config.toml
num_hidden_layers = 14
experts_per_token = 4
d_expert = 96
d_shared_expert = 192
balance_bias = true
router_cosine_scale = 20.0
tie_word_embeddings = false
learning_rate = 0.0132
max_grad_norm = 1.0
batch_tokens = 131072
Below are experts of layer 5 (counted from 0) of a mixture-of-experts language model. Rows are named router (the router's row for the expert), gate (a neuron's input weights, with its number), up (a neuron's input weights, with its number) and show model dimensions 0-255. Each number is 500 + 25 x the weight over its row's rms, rounded and kept within 0 to 999. Numbers have three digits each.
Before each expert's rows: a language model's description of what the expert responds to; "comes after" lists some tokens at least twice as common just before its tokens as in all text. This comes from a sample of Wikipedia text that the model never trained on. Tokens count by the router's weight.

# expert 3
What it handles: First pieces of proper nouns, mostly given names and place names, such as Michael, Paul, London, New, West, L-ew-is.
comes after: " L", " B", " N", " |", " D", " R"
router:502514481524534466509512486499441514495538472541497517530501468528537487544502491494556492527487483477484509514544456506492472531443476481498507526482481491499512487517515505532520494519475492485496555521532500527523515470476501529504470479492521531508506501471448491471484546476517525489504511492476527500533515499464489506509474499513520504525464518506462459507503542521465481504533478462498485502549467499535500488498491534485494509514457510473529485461477454489486548501499457566505530530459463492532475514507499491501478491510534474531486492500503453504427497510460495456472477508512523499488472450537481529493482493530505509530557467483516517480543461504498526546482471502479498503479480496487498460478537499517494509472472477504520454499527528515505471450492505
gate0:494475505472465522562496493537514491492504493495482550513495489496500443520488505493464478515516519503541476529450464488476481536493515553502514494557490509496493511511471491533478486484495502511483515481493471535494487499505486524487474480512462537487507503513488501487510493525494495493491474543516512480460445513480496496470461467518488496550523480513504521485465470462507524469533470545482526500519485505435462495489540486505488491505473487498494523453457517536463515494485498462508469550492492521512477561491497470481508495525502514511495493446510495473487469508481496477524482472481486527495486550468480478513461506492506539489482504507476502501548534565502481469486527484469504493459485540515535469507527527570503455559489480473493470548525485471469532492494482
up0:502513455509508525498517466497487452559520538492494490489517492528488506481537500516537485512490482529468481514492519460518488505490447468491464550465521472505499521515501469522469466448513549504535463523488502481471454508499486531505512494485477510508533510478497540509506524512516483509516490523526487527546490522487516500488499504465519515511481488542482490491486509528498513504497529488538473509545486500543498537504482512493506492527514494479520455517497481520517514513531482481520528474501492548496489480468489535506473481473488481507480513553552527483504558510514494501495558552535499502495470498527495547481511460523528478493466531500503507513510453418478514509503458483549538513541483470516510543519479479490455525540531504454498531451501506513520446505512476

# expert 39
What it handles: Opening pieces of administrative or legal words in infobox labels and headings, such as Count-ries, Count-y, law, land, prov-inc-ial.
comes after: "-", " B", "==", " b", " Pr", " C"
router:474555451529512464511546490513478494516483476508520493508517491485520491466499511500469486423502527516460533440453495498517450470478513493520510514467509535510490488526485494503493504504500487491470502498476534521516509513525539528473475546515500460498529491536429511484460511519541473540477530524503456446482505493474477486489518436515478502546493454510508466532492471520517486501511517484519482499471489523504528494513494495492496488534520532486508498546502509521540496516544510534522505498484500529480516508486473527536491512481476469463486493518491508504473511482465521527537470466527522497539465500476522516525492557469469535515499514475495513489527514544481500514520541483470492527514444468526492461501514499490522500561522468476513501491500475515518463526529532
gate0:443506469483456538499511508522497483497470490530517497528533515510527505459488495467494474487527479549489498518542481519514466497472520506536474509526470479533473559477539496492516522494483523503494480533484501470462494493484469514507484479495424512498552461517481489512486460461514525511469499494488504471487490476531514509522454502506537525482506552486485494509485459513538500504544479492521482495530441493506516491502457496536551550528529495499513544541502487509535499526515490496536454485453489467511458484538525530505487476502508487508510514483525536508500489553506475503521486448478530481462564516457510500524518503476543511506501494503495484478516538508500531506515509539483469493505463481519501476459517529527466537527506475501454486502453494510492524496508510
up0:465536511447499525486481522467485515521551520494476506540507515468463514546513521504505503469525483523479518496445532546543483502510532481470532490497464473488484518502456531511542483494511533528501500497510492472476501507512497486484494532487540486502481508525520472503557504532471440474500457469479531506519464529490461475544499486518525481520497457505534514489502484483457513507463517488548495488503476521522493522505487522519489493486470504484479544489453476511455454447518518489455496480499473535503502498489495495540497477462495513484506488514454507486498512530510531530515481508495481495486503463508471530491553465506478514494512552516474492483527487512519528482465496531513464526465530514479521540504463453455565491490532524451519509514497539502513475482516516

# expert 7
What it handles: First one- or two-letter piece of a split common noun after an article or adjective, such as r(oute), s(ize), m(igrations), fl.
comes after: " the", " a", " and", "ing", " of", "al"
router:516508505462472526525462529510570483470511490527506492435460461520518510500505476495499502511522491472530527510484547490560497491488526539491494516500492476489507507523465544486527521522509466487462451523486513484499492536503483455463479480518509487491525510467515500524489469503529517487508535510531498487510516486490477519503526484475531528462501504465544511485524494489522490491502560500505487518492465454490488559492518551468495515504535487474485499517479490479536473486538499469504514501530503488507519516503566488502527493494458547479476460497491514522533493476567541476513483508477544500543516478520531518444494479481500521523486496519520546471551488520482505500493510469500480511524488487503463486536492513482476526530534501460512474516496447537460460538514504
gate2:532513478511513514533466526495545515505503428500492513495520458484493516488503496497446510506512515476478528502523541477519493440503511451490518468483518496504483515468506536484505508524492481520510479542457515444475511568472518479505466484489525499504499516525485506485502514463505513493541510480480514465535518500498497516478483518476464518523511477470503462530501471509554502484501449478470448490514525503473485457513461472498509536498513480487499495454456514482521485492533496510487473510515522515501456458491508508462545472476473507562464537502470556508465514468457479490494499460502542504502546501501493510528469513467549502541498481497538519475494514506488481532467502487496470464482457483519536522495500525447477527464512490498513484510490508476531471534472527
up2:534494500513532511506475532511543511505467461496502513494553498457533541451502456487507486518512463519488510526535511467519500498525491450490517472485510514549501523505521538492477491515495476492514510542452539481456503498470486523483467505491496472492529497495462500457488522485523498506534549533509510433485549463476524529518493530473468528537515465480445494476537474503507488509496458481507436506473508489510485464488508475515528511484458532489493505490510519463558523482531508514474501471528490501501501481531443503488521501480466507503464549478531520525468495482490467500511490470488514549495505503453524479487473520524518478524527504485510531487464473457509524468500534449512480490500471474500489487485504514450489541491508520501520511489441525501527495468501496

# expert 32
What it handles: Opening fragments of ordinary words after articles, such as comp, con, pre, ch, plus the mid-word piece ot in Ph-ot-os.
comes after: " the", " a", " and", " The", "ical", " Ph"
router:536522510506479492478490571524530508479511475505491503430482534467507474498495544503472496546480508523509554513481521520477494509540467482453535505506464471465470530510495503487491510487475515494488511517491474511515475533545489536495541431497468483477489513471538511501485497513491488487548519502504476476432479508497496507486498536491532495452511493435542507511505497485506470500492504457496497480505479502467526527444470490453486502518495539469514525487499489493562479490511506512525501496534537502529521497487480529511525475530496561474493512482498486503483466499543487492514546470464513546476497476509474523468508517502461495528457505508486490502517528490469531501481507451510464484505503489505510534525474491510473535491508508438535470469490464484474475528519521
gate1:528513512506490534507491499493473494534451471529500536524440535570526478500438477485469498502505504519489529486480479503469489486487496492459493496475493520503538495527565464512508500490497527527528465508506481513516511526484462488528510498524534508478507495514474521520489494484499481533486550489460479500482537544478504502496502486517476514525517467470496488467495456476499512489503492541467519518493505518488469525516492494541564493530437473488498484486534461508491518487518500538478470519540503486524538480534541504525519498501535469487502526533500471469480488505523512482434448501502487475483491492490492485530526474546479511454527467528470492488493526544522469528498554506507491517562550524487546497499523509488505469500477539498499497499529529480525506468451517
up1:554528513493494465500422493495469492482507469479562516489494503487500533507452521446530496513522534493508531513504502437515505488478495467525522502480495514503474564483478505473486496490528470550511460486484488467511556515507470481509524510467495504499471513524487500518502502516457529496490498479511466500482557556499459452487520481505483472527520474514564508504478500533516516492531470500481547524529515502478512506538483474538544496523530514532513522503519496516515461492463513483504511497480530482524514476502512520478514497526530503498483526513468503505474519537484495478468498511530484485531504491479435530510539430476517547479530449500498499507451484505491472505500496508503472501516519513543510490512509509462513509521481576524509520496495505490499549497513510

# expert 35
What it handles: The preposition by and between, numbers starting a line or cell such as 18 or 10, and government nouns like members, president.
comes after: " the", " a", "ed", "|", ":", " his"
router:517482484536517491501515516533473546483481512519501503482507477533520504486516496540516463523490504512511531503497547500495483479483482513508521496487522564503515497478535458496528543484513518506490453456503493490471511537515497510485520544522499488494513512565499493491494495520539510459543480524532520483496534498516530496531456509497484489517523508511488469506542476489503545542535516484508567490469479484500470557471539499480504474486474518478506503470416454514505511479565484523505476490502502512452494458502486520505478495516500525496532477500504515456488512504477485499505478462532494486491516509488537528549476529504498523472507499477470546479511467499491543542527483511510491494512463531480473483469454526518501463526498552466536529535512508449486518509505553
gate1:475515505444503492490518466491455487511527526446545499463510486520514523491506517510512515508468499539477525496459489504519546493495515484504461482515514506500463493510479433535482502486482476488536458521513498535513505515538510483525519467480489537514521496509530509475498536550512500504477522523490520474487505489504511499502557480491501458480487503496508501542527515484449549475477518492500545525525563519488490473542463505568510455534489499525514505530529509562517520497507505516449468477481517491483469487506535433487504487470527488485510510458495517525516486507459542509475488535493502478488512508482458467479526489470508497467453495520530558555518538520488499517552500505500516496471520502556503473468517507529494510515490513492498506519523476493500515462498525
up1:521515494552477509520545497487514489439521420546501510487493530544543547492518501492478558482473457542482501497503488506545524509475516520525520512480536519502499532510473532511506507538476508440511521515524498490500462505449512491518522497506544526486483504488479524464495470454451475466515499528481482486508502511488497499516510499511511515524474498521524488509544477532534535513501480470516509518487480509490505500511543482537520518506500513517504506537464467517479473502473532466514506495512508513488517491466474532505512511543466483480507556526486479452513473484518505488478531483462498490485479469539470490543479466519484484492502543503551519546540495533490508460559468492475519517502499523502502463511460489469482482511509487483534452550468492470485512531492500

# expert 62
What it handles: The word For/for after parentheses or in math text, plus pieces of identifiers like SMILES and NeuroLex ID.
comes after: " (", "-", " \"", " and", "\\", "I"
router:481509452484512497502514515477515495469519530510506529463478490518523518486486497493492514479511471496469508483495513514568496531549456507518466543514511513459499528502481535484510494523484521546500506481482509510496497499437469490490496473535495475487543537533518498483494505471504476474469509541526476524517491456495528486501508478528515441492522535467464502460475491479519505540512501472574488501530508480534475542490536523479453490518492526492488511500458466505513479536472509495506513473453531462532483478463479480538518528502505508442488490479460516480474504504498534490544532489502460501531522480497506498515552485536504494502462535476472508513478474507479482493479493460486445511490529479496467516500483526551505539567498500453522490506525465519489509543490491
gate0:468493483492489510462513514498541515520499484522516531489495549492488589469470467502509517499509495466483506474468492474499492505522509513527515491506516503499438497500516484486533468490457487511488504496456493524517491514507488521503442503509519485488520532498524430525509544503466501541499461506494521502487526503520486463482479472474525518490456549510488498513496476536488543445492447492534482497503484466507540500498505517497527508482535506490500572519509477508498505548511500488499450493519492521470489461493532518507517460474490511508496500510499501539507541532502526465503536489511481475512497562492501505521502557465525517525552503520491493491539487554477479482512495531496544441521506480551448480512517510506477492493488496448495473520526490494554506534504533
up0:457502512472540543543488503533516495522470480494534488439511514473492495565469507509486491484510522476509534555510496496522496534521519468497462488507507493476520535533504459483519523488487549504476512540453527487468515461550488511491491551534478513542476498505464515457543516484528528491511502511511469501521508475468537516483496467527540540476487491515535502494481538457516475528457474530493498498504492541531479496505513463482500503487469519511512510527474516519466477451490505447464556497512471461497510510542518479466527494511515503482490439481492486516539471530489503516523487516487541511533493473461506545470501501503470523454527526477484490520558493495497555491499506495502500467483497504532516503514497488539504479524492493526497531494489508540516502520497537

# expert 18
What it handles: Second pieces of words and names starting with M, P or R, such as M-its-ubishi, M-ur-der, P-ag-anese, Mot-ors.
comes after: " M", " P", " m", " p", " R", " K"
router:472519531514467487499487467479441499522448522470487504498490510495528515510535511495499494535504489501463437489511519490509551539525480458458528503487437510485439515501520476539523483518464496526519495509452512518496513452471494483494540487475513539494441468498527511527493486545524519494481470497515510491519523491493507503489535462511480481542524508510508550500512487476488492490489519470478513495490544465498527502495500505527463496496473526499484511465523482480522536488434508546482464517519484467496523507501490488485471481482492494513519512487524489481530466524463513502530520506465497520449539496513477490507505444481551515521502493476490527491488534465480494473523494514528488461474503510475449531469540521512447543534485532499523479479496480512458539504537538
gate2:500505494509538467487520532513443497512518499516477429488468540476491477501507479483509496504516465487525503512512500513465527483488500513539485472498489561509458464449525498463532497519494471523518523503484469526463497475501532484529504468477511528516484543507512509487485461539497529478521506519469465522471470532546486526493481483519541519535505531499472493478461560445495529521443463521472496518495477565498501506508503543520491512504495461488512501518502524531522542474497516498466502469489476459505466488505472468484530473498510518457517513493538485519508513508488467504453483458508500466478481531535477518485498537504543516546509485526481512488525508476475539481467500513471540459517545532505538516481515504490461495473459517464512522511470488489524496490489519
up2:519456491447505465502505510471564525504456520520510524510497507550543479508503501492511474544439488522519519509510480513537530539494532513502532506508489454486491522496512559523471501471496493505506468461510506479507488557477488499456501489524451495516534503560506505479475485508478495477510492502515519538496495477524489473515477526507511513495495500525540515533499526529510480512498544478502515489429486455492454515523549456509541513481526475511479496488484536477510500503515498481515538514514529558517540500556491500472474500506495528493494525498506504507502496512549513490518487547536478504526537469451493465526475456492544531512439503507461543501451495497505473494509487470543488524495507510488517484485480542530522488471530526492505476506491483504463489516475488

# expert 38
What it handles: Determiners and number words before a noun phrase, such as a, an, another, his, their, first, two.
comes after: " and", " with", " as", " of", " the", " is"
router:491495489499469499457474561491487534467475509503488446505495476476480499482497521508570472534538499489523522546510505481489467471526490479484547498508470522491506476462554500437555474507472530466510501468528484496535506488496497472499476534499498455481538549505512482495517513506472450518517457527450518514533518480528494486496442529462498511456511531518510483500514484517509503510489516503490498504506532517503496510458509493511523487533535524503531511498492506507518532553509477485498557540519482485487482503487521486534462453485487486496481520511498515494494534516519538493524493484547503533524473491518465516540429516535477522492520498492550513497474532507488451494465452510483499498529536525458505504523501496483485523527496504474540465452514479490510478499505500
gate0:532470524487474509509503483443492489557500481513496513452464520473528530473539509490478457523448483451522507500520534464580543531475486544497503492537472516447511477467499512499455507512511454468495484533492531513493507485521521488480544509515557487530447511538512491507513517466527519479512539428485491505501541483504473454496489523500476490502517545490503478493490508521508509488513481525529500527509494491488485489517525496500538514503519481489479489496473507519529449480489475490495502500503527479483543517485515435478513487493501496537498508567512517497497503497505490527510485515516526485516460504521512508478486490451524481504510468492516516499532521542491509515530509484484555494513467540532489490528495497497541432481501474553516507511522491528509505544477476
up0:473498484516495488502517462535490496465487552485498506488518480551489482520477491515539518465525531522499504485514454539469495472488518478536488503469566465510487488487504490539540498499542520487482520495483510475519480502471516517532472562467473512483490493469482482484491474524484521529540451514487519528492499498431510506490522458496507489524466476517502488531521468448455516512509502492494482495494477526468466495464530517501508508495520528496512503507483491466441546517487511500478507488497472501525496483508468567479522501489540482493471459462471501456490460529473475508460506518476471487470492458494478512501536462532484495481516540515505456509493488485524494489445495510533470515505503452484514506456510479504465531470517491470464506451457521446526517524510484

# expert 12
What it handles: First pieces of proper names, usually a capital letter or syllable after a space, such as Uk-raine, E-gypt, Bob, Eliz-ab-eth.
comes after: " the", " G", " of", ",", " and", " T"
router:488516522465498502501509503501520521540527557557525493527487546496477494489530505467514493453515460491497484455514560554531508505464477492493494495522479466497540504532551507507504491540531514505462504489485483504446466504473519515495486493522477472470456491499462506492499520477473489507541503556516478444508497510504537487548483490463539516524512482517518471512478521451500493525472516533500501515521525560522467468502515441495518450540469522490494529527462498526525494501476474509486508500475512496498532526510488511493487509494509508471491491505490527512513522496509494520488520508539514508490479479512492518479511470555505522504545530499463487472511463481512499481480514509548555499466508492531484512494526449491502550540489442502527479507457507534498533455511532
gate1:465514502497468493495524486537533516495475506499511506519563521519487477498465480504434460486522531520494466516524525542506457542544557498500525501509514463496542494531465462533493494496512511546495491499533530504447509478515521472526533489496473501448502452484536513515499534512493526482505490512493529461501484485543495533545504473452478513516493528506515527480481487492480518492484498499505487517529491521490510554515439455500556518493499522529523505499504541479479485467494478467489450513540536508492523488525512525511493482499531476444476490484565499508462521525524484472478510518496522513487513534428535529531508515510490512516490568503485508483505482474489466503515510510509507527535479501502493500489502469478480488493512493474505527515521479437483533478480483
up1:466492519474508487463496538483495463492493515483503486472512498491527491506479503492495528475492467472487490462502508509494493517452548549451510507474442526546500484439508471514492550511478516526521511510521491471495520479479556504474489522465514540466485423497527536513520487502466503486517496544513515459491502468481474523454531482496464495492479468516489459487506494495494460501495484482502441513479497470501464491480514476471545558486547476496539495499522480502490544485478514519521486484498474506479468487500486474501486506479511448508499478520495475511496530440464476477503537505515493508485526480515533507494524528478490499487505472480508532439463508503498459534511503560528493506514477502505478514508493496452505514430494530474537527484488517543508449520489496

# expert 26
What it handles: Word-starting pieces in election result tables and other prose, such as turn-out, re-ject-ed, In-form-al, Writ-e, fin, qual.
comes after: "|", " |", " ", " a", " n", " not"
router:517506487517480453485473497538500522457517502536504488506515529471537490530508493492518517534506475512513450509517515474499523455463505502510519493471494521527505530493491561481503539506500460519487494513513491479547519540461523485487469503518528488506517459485459523507436522509488499492469497518491466512449481490515531497496516452507466473487470468482499529495490508500467498490444468468495454538519445536493453509525502471507488514553522492513492477498511498539496502544512518534471467486556551506484478529485503521503465499510462525514503514500425527535498495506548512491488529490534500460466502493495444468506496529575479504463484535500465486489504532489487486458499500496531518494516476472508487488521469478488519499500504507460493519471482467526516469467478487
gate0:510521466467561514459480498544476482542507449508498492480491520519489471492491503515489482493476459473463518457510508536491526511475529519462529513465465483514498536483501496475538495486497510474486514555450489455508529516536525501521505492530512531498528515552462506495483499532483456512540497504477490481525514491499510476476481469470522507504485518548518507514503469485470493456535498458481488495516542506541482452514487538461494511450514484487476479528495531528450509457517518478516501462466533506499491536496522514521511452470512529533460533514445452459491493507548492473516528489487506569485474514457484478504489497536492515521474506458504483502474503504474504477513518503485514495545508495534520516516486458527462541505506522527506496477500506494503481543507501
up0:493460509476480480524542495507517525521512508506482482490511442426485501500520533543517478488441495528522504488514494549457483529524507498500497525531445483498530459475495506472489484543493513500472505520490488451517481451500512508524522513483515490455495509514511513519494504538490505471534492522521488495493479502466529488503519563532509444543496521466489482531494514510488518530530505500522503473478529496551492516481470499509499498485489476451480500509517521515483463495441566499520491519542505531464474505500492466497515470542504463468504547431516444482519503455502497483460481504509546507497498518525497515474508512499508491521490507484502513492474506475480547440505509488474512458489510504494507500456493503525531515520526470540531477496438503501490481450504514

# expert 25
What it handles: Second piece of a proper name or word right after a capital-letter start, such as P-elf-rey, P-emb-rokeshire, Mac-au, Y-ug-oslavia.
comes after: " P", " E", " M", " A", " Ch", " H"
router:503467507519470488500503461506454514497514470472498466491438491528527476536495531516528509501497537498465514488517479487521540486509490502487491525487422556524532518503521525502487547484435519508516501514499478548476504524541505554473523488470508507484481510518482505475507498510520483495472476497484471537477484539461462522532480500477514510502464484518518492536528484495490529490489470489494524492534499488519526493491456468504532496506472485496480509488457499523475525483476456544495529514527476517515578463505511507483495468476497503506523510494483537486507500502544520492502527483494455473431503467534501519486437510519533523499508521516453484528472509512492537536526484483523493484495502495491492477534526483458511484517529489444500516448494533496510520538524561
gate1:492487509499508474493486506486504472461529520474501521472482544491528518527510562451495490455480543528498517515560504527496490459487499514568505524505511493520480510463521498486477502520482501525497523497505475551479493521511530492498486475505477511477500496493528503493493523523497495518508484465454522480494528497505476534505520477474495489518512507486493473499438528507509480493445492551525519533470491479473498558527498471514498584487499498488499478506526504534500483467536519478454517521512556527447470473469509498435527513520515505475500484508495521505470474519512528511485510516527466479496489542477490537500492475490531516500503558486473518508543502506481484473476495471438493516513499529472510494544529522426489507497503443515512521482544499476527459519496511
up1:446500526514514477468482487476518462501516502479519482492492529481551493512500504510507459478480563532494530518537486530498514522466515536484491539503474526555515505479512482479530495490518491473452493480490506534509506523485529483476491449492432511472476534537498521461518520476470504484462503495481514521488493495490488527499511506512483482477453533488492537523478527475528481535456471540509475524491479477497502527485521483517497530481477497565514487527553483528493515484468572485497477493447502527485452479493494477464497547504514507528484522490463531514490475494478556463458540513504494530476495527482544502503532510499499507507490508485491507520558485452489473504505461495477503481534540560508534510515498464470499518518504491468517495470516512529474463501505511

# expert 59
What it handles: Colons and punctuation ending a label in infobox or list lines, e.g. GNIS feature ID:, Police:, Preceded by:, plus hyphens and parentheses.
comes after: "\n", "\n ", " /", "\"", "1", "5"
router:485510483526511485454525485497529509497530518490465498499467490505508527520496479488487502520486503521488484528501544481524479507534525508517453471530533483524548493451504537437495558482488471553531476516485501460466514475522474539506490463472512540449508530494520487475490500551507508507479517518512468495524491507511506468493524515503503540513493494501478541501484495490486528519503500491535490490478490520469514509500535506519539517498451500522480536462567453521463559484486504531529500514496503521507492522490458512474511490512467522494535512516519476512524477450490519565511485499550517467507498466484490493509524520508478454542545467530466479487465526495472492466541522438488478547518501461520474459493495531489492476501499507527527515524472486476524532501521494
gate0:541475514500522467515535512473439481468500456519520463500475512452523546532474502511484465528478499522479515490491477494479522526492510512461495510474506508489522479501475460459493500500483496529507493537467532522497481490461554508482473497508567531516484486505475535509501459509500473472514507469519513455477518510509494495483494554458524520466508492546527528466496538561507502477506499503489470508519510471468522486542488481508498510521503467525487529517534493514481457500500499537482465502532469522459485504541481518534491496491540518523495542491506522497499548503473452438490489490490493485512471543501484516515493518488498508508533476504462510532485515507553479490531504507527513528503498501489506412440496504522496477511490498490532512498555478547555522494490497
up0:512523495523438461462472470497504496484507518518525549509492517522483487479536497453516527507486511490490490495501518500459475508511514491555522483497503502480441522517515555523516449492526508486502493509519463447457511469506460496488537535512473516486543513476490473480494483482521522498491468550456461530532490477512474488519504466537485506516487476492482478484536510487508494510481525508518529480478522522543454512484528535472508513530484518467511487485491484508541475471485498470493540490513525491511513509442479469485516521523516488476484489485509500541513488509517529561532485493447535532532480470482515470523514478497486518465476496478529489506548484451486502522446462527488489509498463489517468523508518479465469502507519505493540491475462540445470488448531500

# expert 4
What it handles: Line breaks ending table header rows and section headings, mostly election results tables with Candidate, Votes, %, Total columns; also paragraph breaks.
comes after: " |", "\n", ".", "s.", ";", "=="
router:525526494495497488496504490492513479472465491495494486497503515496528541485535480503565538539534494494524507488500475530524485473474472524476473535488501506499487495516453505481491470542491484482483504500476477492498547522500515477473495517534535464502504523531523527470486528519566487463475503483487477544526483562516491478491511494492462460489521453490506527540515499510491509481478456502521528478533545524506527535512544481500511502527528523553530455494485460471523530473508479552479504482505500441488465507477515504539517493514490518505482509478481535487506478499522477461492512472514488470451505490490490486538485498436459541468489515494495548420505525472514468519465524474522514541507485499475500530485506487532493506493488460536489542500474482535484528522491523
gate0:480515475491504480498479492522472498459504524478477525513481492495509515499521507521507501503481482523467463493494496457519499488485476497530528517519552474459503490500510489500512452505505498523497483490515486561524535569493488486510524502483484483494554524499493498465483499509513488496463467498486524516545511538448503473553447504519558469498493510502548482542493528471517508479548470507493521487480467466472473539499481505528521492494501519549516508464502506471486508508465497466457517515513500485519524509534519464498513519503496521528505537509483444501501493491518525541469511505491491520462512518461483473522517538470473526522483525539494544432458503470478518527512547487430498504478480499520517509489558482526488502447489534514480497497507540541472559502504469
up0:469488515514482549493532510499521494503524481505494504458495501505488482517496531483484491485528521491555487477486518487470501504523468497477495500488488510462499472556515526477497538487491513517497487507526494519468538513511530536489481489491541488483443494526470503492470502515491530515501482468498514513448509529497468496458503460501505487501491459470491497510490487530463487468464486483500503520465472466554577443498469525498491483513481493493519446521484529489529458532516518556531469500480443479490523509490483467481485476502471507499524570521488510523533469489488494482490448500525463513518509466498496502525497513519479516476462503504460510561583513522484504503482476491454447484479500476517486515518484479446500486559513495527504470532496501545529494511500520

# expert 53
What it handles: Pipe separators, score dashes and numbers in sports tables and infoboxes, plus field labels like Listed height:, Born:, Coordinates:.
comes after: " 0", " |", " ", " 1", " 2", " 3"
router:484523464518483474514509475544488486495499526470557470511478496476519512521495519485486477503467555550514485490506441488503526509492506512497475511495477507497509495501537468543476539467510480521496502524507527528519535498514579518524505479480481466503539458472492517441463510542507468479491531520513466547492493505549516514494512509464490473505512484480490505545497483481531478472486454456521526500484509486513495537470529503489488493533465508512473488518511482490473490514490500508513474490496495512479483498485470498516513528550518489519472548463467494485479470497539494473509495516509465487526496510502525491520553498460483506529499518543502448499541458495542544540504490520520553477557517511504485480470512539509513500456498509492472465516549460496545496458480467
gate1:488520490461500462564506504498475446512471474480550457525505496477490555487458546464489468481490511496479492466511480483484496512496498495523496495506541503464509490488517508460514546493522520519528455494482512476451483522500508511505513485477511530549497493528547506487506503508507542487533483512545488525501503508493527513511441535474470467472467524542541509481489502517525515477481492543484468500492543513466518492524542471494471484517480479509472503530457496520491493512475503501527496482476531483486485561484444477502522498553464482497507517510504492486536514490456477518464497517532512515529512496496473523532475528440497434520513520539511499539488546538478488492517477481486551470497517534546510524507516519507499522482512504486539487507520517465516505537525468
up1:445524523458532517447525488495539469489530447450525540538489507489535469488455470510509487488489501495480499502469494539529511487484477489521510442492518458483494544446527505519516542506470494486484521485479457486517534496452452502488488481488475532477487508513483537488526498495500512494507435458523515528461515474508501496484517497527510512505497475524500524544485459483496494513487524512503540463495535488467445482471489497482506497513493485467440482532482495457492492536472570474484514474513522514471507507507471504478481489500531481477410535507504534497512522526488537499522475526500479478503482504523504496518461471537525494463506522515486508476486465481514460517515516468482518522490478493528510492477472498475466539475505503508490472470466476528497496489494510

# expert 8
What it handles: Labels and line breaks in infobox-style lists, such as Position(s), Party, Died, Coordinates, plus digits inside sports statistics tables.
comes after: "\n", "-", "+", "–1", "–", "–2"
router:500466436496493500425489513510467513482500528465458464494520484488461548495483479473513504474453521530522487480487479523510491488501513493478448489494514574512530485488487484533503517498515477507512549498501557482481517492526554504527512565498545516524520489512501512501423539525513501476533504455515482436498522500501503505496510524508514502513489499506477570488465504502510498494514458491494514494513505551454466503569513536495496517488509481512462515532515498489479521499551500503493504503500469511490483489512530521477514492480501450484518496518501471487528483501489477504490467471502516505518475559486522508539523531482495513566456487493478510507517515506522519477500481465540520515501540508502508483480472470500503484454450488525485519519529485506536496518532523
gate0:484503479531497481472471484506523485469531539480454437500477488477497477504529516484475504486483518513493467484465510485542460499484532535498481494498491535477501487488511470446506497482535451502475457513487506459546461478509494489509492507551502509515469470463507548467461480536477497510489558539505476477488506485478475448505476455484517470508491506486517478494465499494522531488527491496507532463540517523497516500549494478487505497502481481542481515465518509532470514513473518510500521497524506484517512508505463505522532516474516519490468503486476517521486507503486509514482493506496562505498483498498483508514492525495512540536491488537487472465499535493461511512533514535488534535538464535512493463483482566530503497479475497490556515521458478528512542470587446
up0:514547475477544484476514495533514511460518529506488520530478537431483468472562498560510470513505526513511470529535533463486485524512475532512539465510504506482483444489494460455525504542482496515500513473529487525503533541498502468496483527483514497511534492496463519525468451487483489528518517499495506493505511461508534520525487513450478513508517499517463485512494490508509547496482543527524495557467507509511522493490517485494514500496504489525522521530538494485477540491477506488500453547483489501493472513520464505484475427494477516501487523511538525496506473521493544481530454442499476481496533492438468531551512507465495487510507505523492507506465519508531475511487517512506477532495522491483479453509503564541508463527502526518468490510497528501491509475502488

# expert 2
What it handles: Pipe characters opening and dividing wikitable rows, plus list numbers and short cell values like KO, FW, MF, June.
comes after: "\n", "|", " K", " 1", " S", " 2"
router:519523481520472479509515482489507504488475481503498529468504494493517498520506521510501525530570489532461509497520495532466492513548497526503525478467498487500504506527500519544532511504485480543562505486487539527536528466497571503509477491505505491485472533506481456466490509509467482458506485546491491458508483483534520485521496487507514483528500494472499526523519461490500463481507499475523496499576526540526463538483520516479478497493492516527516540446509500461491504480489484520474527464497556519460508453515494443505470486513496495526526486485498508472463509508461510516435512525499468514459540504528500543487530467528532469500540525491485513506499490511535493484538480527487503470554536482478501453456509507456475529502492521530534528491517501484549504493500502
gate1:503471500524517524476466495493471533485443499487496503499522485431493488469525522494496529505479492552457517470504449506501517490493472456458498472483487464486515483495452423463487459513521483494511501503490490483535529526491558497492456516533518483527512487503475474476487543450484483506498504486497507409450497486530531478494454514500495457503498548497506541529498516507502518527474520473474482492527510499500538476499551435520490493522523503528485491495529518499537487489482490442509507492498517518488496509478522497520514507478512504474488507504534523542518513492546477497511508461470513532511456486438480496502544551497504506507489493495510516478523555468462510524475455495483501497507517496479516483469458466492510532519514501494484492493519497532493465493467507
up1:516490516465534467527534499544516472490540543532493545459538510506524488459490506534479482542512509490508457508492485496502510463521475524529517486475461495480566501505460497488471505514461523469460500479512536525471475515519519511533483492532519558523477483520496496508500507531490484535457505483519520525528557470514450509489485475525485496495521510520494464511520536480483504474542478470517538492518481525523523510472498481505555545488542528520526494453518522529542544524527514518496491506495521484488502503468517475496491479477509476476524502470515527447512503490492468509471506522455504545492500476508457489522516471437517562527514510531514508491516523498498506532530452511460497511522467507511502492503488477468527518502462528543462477487481490515502502519480465